Weights of a small mixture-of-experts language model, trained from scratch on English Wikipedia.
Size: 13 layers, width 256, vocabulary 16384.
Below are experts of layer 8 (counted from 0) of a mixture-of-experts language model. Rows are named router (the router's row for the expert) and show model dimensions 0-255. Each number is 500 + 40 x the weight over its row's rms, rounded and kept within 0 to 999. Numbers have three digits each.
After each expert's rows: a language model's description of what the expert responds to. This comes from a sample of Wikipedia text that the model never trained on.

# expert 12
router:507476592509500504488522541503565513522556423461451460498500524502522478508457536504573503500449544516521478497542482507478489417535556456474490526470519511505491513439481529569523547527447465559480455522502569412505468488498562513566535434557525488451549488491394470432440535505563492536451443483437525369506420502512470489424452509512533497505529505526476478508530471461545527500519509526515470488491463559496443501551485514544545454497512520513590427578592483453506486562546512527474537484478512470548486508553484486491447465588600482451526490531469492533526520474520452497480477525460498486527472540481449454475517579456536480509460562500550446445514461480495481598485577459506487521521571501540413469460525496466504525528416467487486522429443543554512494453477490
It responds to: Person names, roles. Common first names such as John, William, Robert, and words after names like "as" in cast lists, named, appointed, by.

# expert 0
router:459458502572506525523493472472454506503538472535602499523509482559483498518519500531475481451505483487552572486486513459486522499510471468510517484518449478501480494516459464490489567526506491494514498469483459558531512544495421498454433588496521544582440459586607523528601456566519510498494522466590449492468531503504556448518487515497429553502469451479427571492499437527426412481460491531493454507434564457509460443524571462497547546478502487492486524474459437497552547452444471491484545481553565548505520481456478552467498462503487535467490513455465490492460493494499581521498505468479539553556530527554472470473456483561480532484559543455491545521455437531510406498497508536510465575431419513589517512544486424516453477562557461567490450530518486411535505517456506
It responds to: Mid-word lowercase fragments. Short lowercase word pieces inside or starting content words, often after p or c, such as p-ud-dle, c-um-ulative, cur-ves, water-way.

# expert 5
router:452526590428493502561552509488527514563523578489499461570536451425506490470543489508413475511481485555621522532489486518489469572465535463524451543458540505480557489480484490547518456437467482474481518490516496501453557523459518516578511492435473529477480419559459495479425437497471468488447482507441450512519620446524586500550552468494532466534457481507493461544505574549536441556481461551519493499555489445486441475494473468575434516538502479517458548492515513487485482466513519512477441530485527526478496443453480574492551444461499454487481526426430526566497485549507457475505525464445505469477507532523493538548518516520544485516446516492515418467527581567471541539469528529458526484489489514449485486468485546525551455411468440509470530544456553548464423454491558
It responds to: Common abstract nouns. Common nouns after the, his or a, often followed by of, such as use, form, role, time, years, and word endings like acqu-is-itions.

# expert 11
router:494508463489430513493459539471505537498430558509523518516488459506527529490543438500435500588493517443459445509491477530519487603554478457558414426535500571478517456464502477499431504516426526478459449449479562532509467562540486498469464544467457473545524508475556499507478500550547498463471518534510481440565422466528545486544437537513579530507495459541458455482487528494459479488445480563583510541557473462576469455476489566569447517515498547496492497461504489556546486510486523572486471497523465491490572530542509529499538516534432463504517474571513491551549508498486574468507538522536422458565521487551481445534558472511443559548461443559519551483455543523566485480501466527483478507484495537464508484537486419575467383508406470509430469457489482525439485473554476
It responds to: Mid-word fragments. Word-internal pieces after an initial letter, often f or F, in names and rarer words, such as f-ate, F-it, Fem-in-ism, Gran-ite.

# expert 4
router:409507471439482561520497537523491485478503513481503507476500529448369491524491481515559522545512507548486500457456495556477486446443493505491524538482541389571514545544478543532543507516509511407415508588544424480533479495521439589483563518566520549453542490459496518463496503445408567467525447491455530454464495508552473549445484433534544498483539427457510522556549463508492556544479515469523471436473507513485433575547523523459507457431446568558508525473554468482517438564445456434511514474545461512519530579477529443481473503583528481517484504520563502511481465506519450454509483521568551494535422537513451429517500506530517553451491502505515503448451483512482494498556462475538559513423573550540453471507512512493498528481449491510529455513511469514489553455521474
It responds to: Table cell separators. Pipe separators and cell numbers in wiki tables, especially election results and sports stats, right after party or candidate names.

# expert 9
router:539551492428597524450509496488543496532442554543539457543453486510550420477579553503456517486504541508485503531476497445572484538574554524543490461504494527510491569538534480553549502473518452452513521456445525519465551555510467458488485482481500493484455551567573512492453506488495563469438450481446418501526511488511491473483514526572473525494514488445476489516539535467543519529453493570500464489544509526531495514476449425520475546411543458504474514497504479581457534565512446493522459500518522512516470507461505496490546493494475452514506459529507483466527412520447512575546502535454451486482446459481500532465501439516549495584509507576548404472449505556499472514418502587474528499543482482502519462435441525416515534439601487532448471424478379459505517517562542
It responds to: Plural and institution nouns. Plural or agent suffixes and institution nouns, such as Cent-ers, Commission-ers, -ism, -ology, Museum, Church, School, Total in table rows.

# expert 8
router:473501564472491466577519467518506432472525491542478498472488500446487495500465583494531537541530502520568491599473507476457507559484509497458505484443407476486515476523509538553501481473501500506515528502536511523557488467447554453526552551477458438517578428463511468483437409497433422482476500522506513508509503447518467502518533485556527443577496502514549584484561523497531533514535570478516611489531460482444534484448474493503481413452530480481449488420490496453535553502563574566503481549417533471547471477492475509510557513573511442546472411530493555485417576473498445452482440503490478520434537518511475530514472544484509577517493456486463577484523513489496509509485437405471500495479559490475490459489453552495508515506434514577513468512473569482542580484429537
It responds to: Function words, clause commas. Prepositions, auxiliaries and commas in running prose, e.g. for after desire or hopes, with, had, been, and the comma after "Around this time".

# expert 1
router:526506473510444460501440451493556427533421477484494431537577558547577506521465519479447543453542467473470543460497474522525505561452506475423503525494537514500498542522504469454539464547545461411540431447526489521484490491391560441474446483426455455500570479440531525521496520506522484459512536508542547476456483468509486503555510459466399521493463522530523479480444464513516520446540572492516480529540452497500592484488451526440450475584497459555523474492491554517524494458570493563483539530483509442523518506530579513555514534545391485463507495526524499561489493496519461525501504483520531536466520442535498539495437511422544475560502488538443504538455532464565487504551421440529446439549520523453537541523503437448477463473540450443565549504556527480539487552523456
It responds to: Determiners after prepositions. Function words like of, the, its, more, some, several after prepositions or nouns, as in "List of", "variety of", "in the".

# expert 15
router:504514470453517485435505564544536531546501507467510413496516477451512493494481535507515518490496507552531439455544497563473509432473485537525511459521509389389478451514482476483484517527453546533486458518444449527498462565500495498477559490536583470427525540524539435428511574576459430557526442513465524511473564551455449494468435449541490424473501536492449482467526520491505492459519617512404428492423557604556489540521480519503567535555478464482452477542507482497485494536483540400499540511499469502492542455546489479437516517508534564454453462449540563529542554506523531480526582466539475535554450518487477431530536464493523482523502501555575454537496434516479543538452523496516541484481444534517444546535532481514467474530547473539472521457481518468499500525500482
It responds to: Foreign word onsets. Single letters or consonant clusters starting foreign, mostly Romance or German, words and names, such as t-ête, t-ío, R-heingold, K-äutner.

# expert 10
router:533496434492478511578505486513534480501427431438457584453489521542506499520466527565496511497533503498452572491605444502554477500544507497471438565463573513533534516563513518467432459426502524552461471534544542458486460497525484455502479461435493467496431476510453520478550518439553504571508518478537456564523504462461452506578550535503457527507502521452590469484541501517546522534586462485539571570556518502479553524492515468527477496479528472509500524444448507503535473477495465510532493488418473511507593545415491511474508465483483494489487561488521481441465575450517506464519422455458541453506540536371514545554421468430492469451474473476468514554506397489573516509551512516465510509510542482506472476521519526577514596510520497468546550514494447496527474513471533
It responds to: Sentence ends, headings. Sentence-final periods and ")." or "".", pipes closing table rows, heading markers ==, list dashes, and words like but, However.

# expert 14
router:497444509462438506446517448470502528447437467469450492474553483526523444531419504550526481437456446438541450589463532538533555471553411513554548466467515473552538501525529529475538468511561553529492575516522519463483542474471537510477522478488538595459538478453443464556536479530514561487550531578511452501520521550531547437522507516448545422478495515431473559463456467449519502509522493431433489454489496453569535556538470509364502460524486504529486468477455500534474467448462568422481572552494562501508420492482498501541550508504541481529487561499536426548525478488575535513455522539450505469448552445549464505520442430480487471510527468495502493520464518498488554460508460534534548517445515465516540553522506495459515500452440526484451553534529480504524530483564547
It responds to: Year-initial digits. First digit of a year or number, mostly 1 or 2 after a space or parenthesis, as in (1968–, 1828, 2019.